config.yaml
router_score: "sigmoid"
balance_bias: false
norm_place: "pre"
norm_eps: 1e-05
seq_len: 512
doc_mask: true
Below are experts of layer 2 (counted from 0) of a mixture-of-experts language model. Rows are named router (the router's row for the expert), gate (a neuron's input weights, with its number), up (a neuron's input weights, with its number) and show model dimensions 0-255. Each number is 500 + 40 x the weight over its row's rms, rounded and kept within 0 to 999. Numbers have three digits each.
After each expert's rows: a language model's description of what the expert responds to. This comes from a sample of Wikipedia text that the model never trained on.

# expert 40
router:583554482536523494516550489513479508470549499553492542517475560515527549506382393520516581521542469525478469443470501509477499398498461533503509468449551495504486472496479475390484521536499560504521510426468568489543443587485508528489441549475484548465488432475520566518427523468524509513433464482469490460542441472500459463559462488562530443527516465547510583490532529452555479512451492465576500550509518478530454496489509541486461445495445536483545444504488471502422456496505548534537515438467457493509528496457588517467507490453531572473494465470505505584495542513512545517571473562525455468476544543461501464511485538562520500443476515495545457471487524545425517503457537536370454551442476508469505481542441533566521543496513449506518480517497529509529418476447510
gate0:483512530493488452493509499494546530487546462470490515477540538458528481381426513533553460432527558561541485511517575531576556543470573489491473419525443499553466523545513506530510558435525482534455533457511505479511496516461497504493570496495473490510513524450462529520426479532455491519503470493377470463513496559509488548499518500510504489463561359542442506499509469455436483490491468472496475474501541535545456534554508532556500475568594493488522512513508578463504453476536642502536492465451505491524496523512376509444598514427492504454491469472483537479531503574478470506489432518434495579477524560432561474555511519496487486470520437475435501497507498495513523531498500493474420539526483438542569460478493487554438459437487488503513513556515475509526474482495467
up0:499499493566526528537510493482464493531522532530507489489461424557402492560544543446421525544433422473448553515494420549530474516481453536563556532534590460539459504506516463552506468471560476486503456497521521499523563523559546522508510495481476565494475476483515454502486495645474513494413502467552495584455521428496477441466514435455500510515451509473468549480471503459509481516537439510529459548521490493477478456487459513483510541453477524506510501554485452541534523469563449454461537554533537517507522461441489477509375501489454448513475487506531484378492476478513461453541583493480551492518446490550460423460464485497562467514508480515548475447503550569561510491559494515558468475503463535477480524524493550521502509558576519507472514362489505499492531470458535
Description: Line breaks ending paragraphs before new sections, list hyphens, and opening parentheses or brackets in lists and citations.

# expert 59
router:651535477491459498469544467469486468513521480545432544510481537516538564486428450485505495537515463463517441447480475475460501486501453488540493529447530412471440466412475518483453466433465525448461521445451560483526463558444527474473496512477570544495476452490469521429416542495465553541480481469475513435543461536449463475506470504537502446530471463516452527512497533472535434513489484462522485561529510530540473514489523559467443480493469550464530477571410424518464472501478491545569502471510497492540584524435536519458481476489533515448523561456562447545541443494475539517582481516570531456540533481468507467505440541562432493476487535570516478533444467550426590415438548509446506509488511482538525497522482514531518511494492531514544488488532457514459424474494418
gate0:519554495454512535521464503590481520478520514511506545530500456512451557499532483429395504485518526498475506531597508546497390519504512529483546481497552549465517519527546492493503484521560477585535513529451411519469432514531442496508455518515420458485487467477532499507516520577453490511445534525477517499484535497491554495465495500534531370565448539514541447485475510581469492449479512454533480453475541469484402478558484458532464522507458517449508458510500482512533467493482424421512526571505564533513447516535521546489478505515539460506455431493518509540461501489478455544447495477416539482436535484449498509463486515440502479461440509506514609528572566466515438519577481483519525529529534489414471393520538442524551511424491451522498542531518487440494554474563525
up0:528501394521451432449510536464483517634438434541528438449456520492498504473522562518465527513455520505538527462482502449491479513481476436491518423537478506524552521471462537476411499469487583541542512490540514526474531463486486526474510480523452441577475472524451536501534547441555560571540467510518494534539464417478456481432464477420506565441544430445526516566508484456559505547475466525497417508491461442459504509533498532506527545544494505531463488491531566511543557557450554530467486455421488497474436469502511428467489507501484569562472485528463523511517503489522477575477454567509454477525443491488515576494522496566541486458582486603529487550506488466498469530491528443506471524462482515515434488552526452462441523542488517507444517419463452520528478473457508
Description: Capitalized first pieces of proper names and rare words, such as Al, Le, Ha, Ori(gins), Mer, Lo(pez), mostly in names and titles.

# expert 37
router:534511498530554530476494485520418483454532478523449570522499497493528530519435464460532532520574494492504478472516485512429462510472421437511533491461555438537497487472466480460510494457519520536488559425411611551555509495519551490580474520478474526473458504483502485453475537530412489537472482445466474458524498523521433469549437529481525428483507485514435541492540485460573485493513523409509459517513561552550460493532489473498482475525468527376555387515572449444479458547493538532551542548509417512531502475500576533536511510465513524444456512474508458510514571502466540496517485571544473546510553535441523431513504467515462505440507522517558417514527474506419547466498519551435529513490514403536528560516436545538532488469498477516509485509569506530507490454495425
gate0:493513593508569433516462503540505462481507531485543519484504532403526508495531451511451463516476481501506587426427490420476463490502491497533489448532558527528480482443516540508454504499546510536481416468352471516532506488466530473492455520521519505441412481500550619445472482491591436544453512534482511558568475483522525465484500509565454420541525460475455476499567429514544519504480543500533530536494469432482482483523478457484515525469525572469423535495495528473490523414515506484447483487538479512484489497539491508542482443425447478462511533560510552543578476505545604430483498506466517439487531466440521439514565503507526496519487500483475499532504544450538465511487490477452534507499522528486419487486474486448544520495521447474527604488415573483521453478467538
up0:487513548401611557466485492496446534465506476536560566509540545458558490551569528539449534483575518479495479475514453533492508498566445509513531407420451557546470557556512610445543504516485490492514504541574393484500520524532419489473436503548522527474523523551495509483497420566494477519451520466491515483565532466425525570515556572423510550466467433491472516501550502576433485501447498507482472522437485479490454531419446504489525575523479556446484442481495478481512519513478562502424494477512456490503517511512535444546379479538488489517541528558552489513539506538513532547513526504490496490568451502462456485473469528474505552463536523472538539520502540511464472519534522480465465482527536493536441433497501524505487594465499491491502562545520534512466519514506560
Description: Articles, possessives and quantifiers starting noun phrases after prepositions, such as the, a, his, some, other, three.

# expert 18
router:527532525581452495459569480456472509426530541548476519500517523533499579490473496504459574537535495487469462462538493557456542476465440507501524467512525482503518464396417466468507455483532512491445465500457571502510409524516582504521489519508530474502520485485476477504467542503418526512468497436460439522545440563463477457603452560555531479486514432567439518477547567500523440515490452479530481519544476529557505481518502528536472432485493556452574450500523455452460483571476455490556542510500450489531536441454556481480528493403504509483490499474544437531498540499481580448551463538535456484500545472477461473546532525491512550448511472491488445550466514570459553468426534567491528542514533463499558517550400534539566533528517456571470496538574494520513474463490444
gate8:538521495547475542465440481512524507545517460461513475523506451445516495532467481514532555534497494481491492485506438496519418450453469534494504558506536435454462482529488459496542481484491525555511531544469493463466476471542464493619458477503484494496518489453519478480458506535506537480493474449474446465653433545536531512438506490532458576503497492530532541462504501514535502457490502530535432533537489542514483486524422419501503500480425411440492522521507470452469492388479519524491485464457442497482500557468476528469591573493440529462544445475496520488407512550548549589522475459565464474528520649506531566438557496524507490511558473492506533538457497536530498469518573564515542526518480511459499544539549405518469490476584467500493517463493490552429451541465484
up8:504557482537502503444534461507526484484508491535467523490424483505553437469466462528415459479435453536505520450522404495442474532430543560510544506474482497486495507463529542508540564543541550467509432517537501495522470479508553535473559560463492518533423435476470516497556483503461494526504478498568590391359466457490491449485424468591460477542445506460521538549445559518554524547521540488500611557485428514464483516470485467445559441497525453512511542488484446552469470550488568497512587490526509494509548537471463466447488510552542502488497507473439511469400484509554476530499499529412461511523515478513539508571513480479585482436486497544505501477473498538522498482501493579454472507498468538451428496530444505441505534493459459558494545472497542512534486536504489
Description: Sentence-final periods and words opening clauses or linking them in prose, such as that, which, but, If, yet, or.

# expert 55
router:624512482529474490502526444470493438528517447567454512533483501506528582491437484499472500564527444465539464464432507514465486465485450462506501542431539423494462472434469508450446549447493523432459499457442585432548509502461553490523481493479570534503479484462455504415422522495490563539462467433481511492529459528445484473533469491529486475525503452554436542487493530468547449514501501447542495559539508516565489540513531567455467482470495535472529427539432416560474464517488495529557518504492452429565589520420521524438525461499502533462538565479537490507493455545481553489512479523550555468514516517500532486484463529539473519479505521595553451486493463539428534473443557534446494528463514409503485483559438569532510530521494532506516506502509475542489421468491425
gate0:536486466515484605509515505551493430500543498487513502555493530554554497556463467493489570521459499419551465620437525496463604473452444471485471520464538394492473481478548491469544510507508563535440477478502515484471459536517584528479519478475618503560466517472557520483519504525523532495504509528534495469552502527459494537510542544530502439549462436485472533498507523446491563547493571535514523504462491588441475546458542566458548431536563458463519515561454542472536431476475523536480561440520510538544505529486488478540482492463483498512528504551521507526517489495493553560500480550455529419458485534512552486543513512457382484502516503535458576544500516518458528423472553546438461510500514520534465522524427552510461453504543511488468479471525390474435458501455507
up0:478498499479460548499474516546529522491483517476468477570457544520551467561471545420450483534464520450488507457501544545496523428507454529443462552489512472420470406477656561465497489441379506425502440470569504550485475514519461552534498508500557518469493492548458559566452534508470506511517473519499462571499492502483514485440595440473568442605430467457524514472484494479522588550434523559464539488512449522486481485568574532498479522589501533524491522587422501479513523492486497495528455495532536524544491515495420549550534465483525483534519529528527536505515465507491503563473502519525485500479509475470498524454470564440460447593494493547420534527449549494511465499525546506457473506484467514514461516460509503460505526517522491475461460475562444424533515496524530
Description: First capital letter pieces of names or codes in tables and lists, such as Sh-imizu, Ch-en, CH-N, K-öppen.

# expert 25
router:543542488547471470467542442465469469478542400565473564489472528453537538460424437480508528578547485506486455455462496486464500496486413526527514517421578464477457506455496504475490530469494527479505553461437578434547440551487568527540452576472530516542479478462422475479479584490437515531474492425495462464561443552473516433527459504569502451526479464540486567488528544456524457532520536465565473565502544520511504557483508472506469446528457525494529459516546427523498474541474475514531550456490418429533511508445564509514489485484483538512517547459525512512501494514505574527543498547520506484536540543443510504535475553545458532467498523507573432487506452558440509489439548526434441553418492446510532482517410532570537526492527479567524458486526498495468435481480459
gate0:537511569477462546547436499482509550538518504517579533485494537539562507504497512450465469474534455499514461492512564595484544449596503512520534397503593485572502467471461534542505504546446509508475482482465515505608523534550481522439394454463453564509487465495512502490498484472505536509445481485428522505485520458522516516538511493488453559507516499511517552402463564429546494543556466509558523577494511507526582467494535484545477503509445566479544468555495523425498517470498485556464484486488434535426501400467479536524485470455470523533499461490470527463486527563488548481541443469459575516494490554535534471435504524560494523464486514491454467512499512527465444508421505558521431540474478508433631431557493496524492561518519516496522520479449501529480442520445543
up0:533538488518516527546455478530529482529493550515534559507444483432463551486561509478419545553531481491522517480436533557502461465492525412547484458464437544578504423473494528447517552501493457479596478540493494506552526480452494415535513495490469440518534496495496526507488486476479405462430450476469487528456490553459440483510482554427378514473548525470454564536521435552495498545414540519534502538506553452547459411466462477525450521508470469542569472541516507497511454467497538521488440516488541452455495486449449469509551550505501529469528516502560506492493468603525521538469472523431592497542548523442486463538541554532514517495583526448528456447505524453470443503510425545454484519546509479555480504485504504504530524478438465554469512565451515514485480489559414
Description: Scattered tokens like a, from, only, United before States, superlative -est, and name pieces in tables.

# expert 43
router:541581448524524534480557435525415501435564475519414530504541474537522529502439461497481552520512457483491486461482445574413474490423437476503530494466486418497537448455485432461455454476546585442491540494450542489555508539505557510499484518513550508528442476502505485499527535489466513489459546477494482505492478512556469516532417511546547459493489389566445548477519512424548454564506515432514488549511549457588448493497491455551526475492480534432558475541480437466474478475479464539566543488497484491543546469433510513491499523455514554461492545516496482535491524526555550469582538532511518478557582506488523423567512595520490555460497490485527507455482519543471582455467541509486458572491493514538487496544458518541506540486534447532520519474549480562508485488433417
gate0:506504440494512554535535461507502523562529503435517550545465562552522508511409469512537465435503510469562455455478551504474550499474505466438486437546519579440489490547411440505497551410464506441483586458503498487466503634441504428493515551522477481511480428498489518468492544468489447548487451519544635435478520474526445452516436486496541452479480524468456537439471437530512466516516474466515482463489489505542490523523425537509483533491459479490483463459571519485492561536520506462468506513478528479476478545441495485496522497491455473456471540442497427459492506539516521497484526487527549470521476483554575591487440520583487435521531548553528569515471525571496462534573539485456545494513472460457512470418535490526423514457485496586515520506547499483538480574493505
up0:484500501505493494574492472512480479523545578418549543470546518494487452550407469456484434449511523548530451440533504589430521446449457519506520476479530525470458465551490488532473532485524531516449600467483510466505535541498462463502496498623490485547448503558520530489475508499479468503435507458538566515523515467575444525545500533464524443512495442508496572543443439448522463525527459506520572446449482478468443542491464487487522469417555565489498503502513483510537499468525496471480552438487572495512465433522478470531456463535513449550505500472455467493459459513497554491473488519438500434522409536498574575569474540484416453498566545511531559493499474538500504550555511467554491515484528458492456469539565486539467576515569475519530523519645539508516492519503521
Description: Finite and auxiliary verbs and clause-linking prepositions after subjects, such as was, has, had, brought, joined, with, against.

# expert 21
router:670551454507466506466564442501488434534521495530441547486506539515527553512430420507468513552526480451520443471480485479454495481500452554515493500457528426492443455413468536474474479469474542443475539450448570488555465564444563477491490503476566530476489454501459514419463517476492525515497485469495525471526431498458452469499476537521527455518470457506437535508498547477513429502497499479517483553550514511523479540495526534461425495483464577446518481560420443513448460486495471558574507490477484486559603509427525528446492465511513534441541536447526443559532459484495560498582506527540513479521557485458493442527453553568459514468506541537510471535463459548454578421421545525469504516476530491545504537513475532522538508515457524504517484507525475501467434486492424
gate0:510469469576532537462498523506518562483493475443479519502515481543462589525477492532527461538494544458430542484485548507454512489566547527439505480435511464515567529504533502512467537575505470472505458527490479538575500478492564541608497539516445538469476510604552551462458462541478451539516423459499541483556552508442546482484473549565561500524487505536536443520537454491479595489493479462545470555495465459479525523484500489481502566453443541484524489482512503442446478544525477495493462493569481507536511425441548472535442561439447537555458526480460500471530482482445535516474493496491476576503497494538520539471458510430522471502494574478484545439564591475389493464490572568540493483501506486532545531485455507544495586467505478541507547538547506567604550508468436
up0:521505523503499511422491554464450536489520479467390494463527451475497547532502434541460481537480557426504494556509530496558510504495466614437518491451454448490496488459506539527455443598470486425548445489474500547543474527509546520576463537544492571447509531672474508494509430522464536492540459562514503484487512515491542473471474449463501491483533531464480486503530516495505570490442452444526413511466506524488542532489471534481491540478425512458416491506471555482495505485540484479464444511514496572480540418481535475528517532502432548558488490537476475454500478443435547481455482509483518516481509517531518479537519519584503451449496506559500516515444525495526596431526539446565541540479547468579581593477521495548508539479503538567497490481504524483533460543524492
Description: Capitalized first pieces of split proper names, often surnames or places after a first name or pipe, such as Lad(en), Rest(repo), Cam(eron).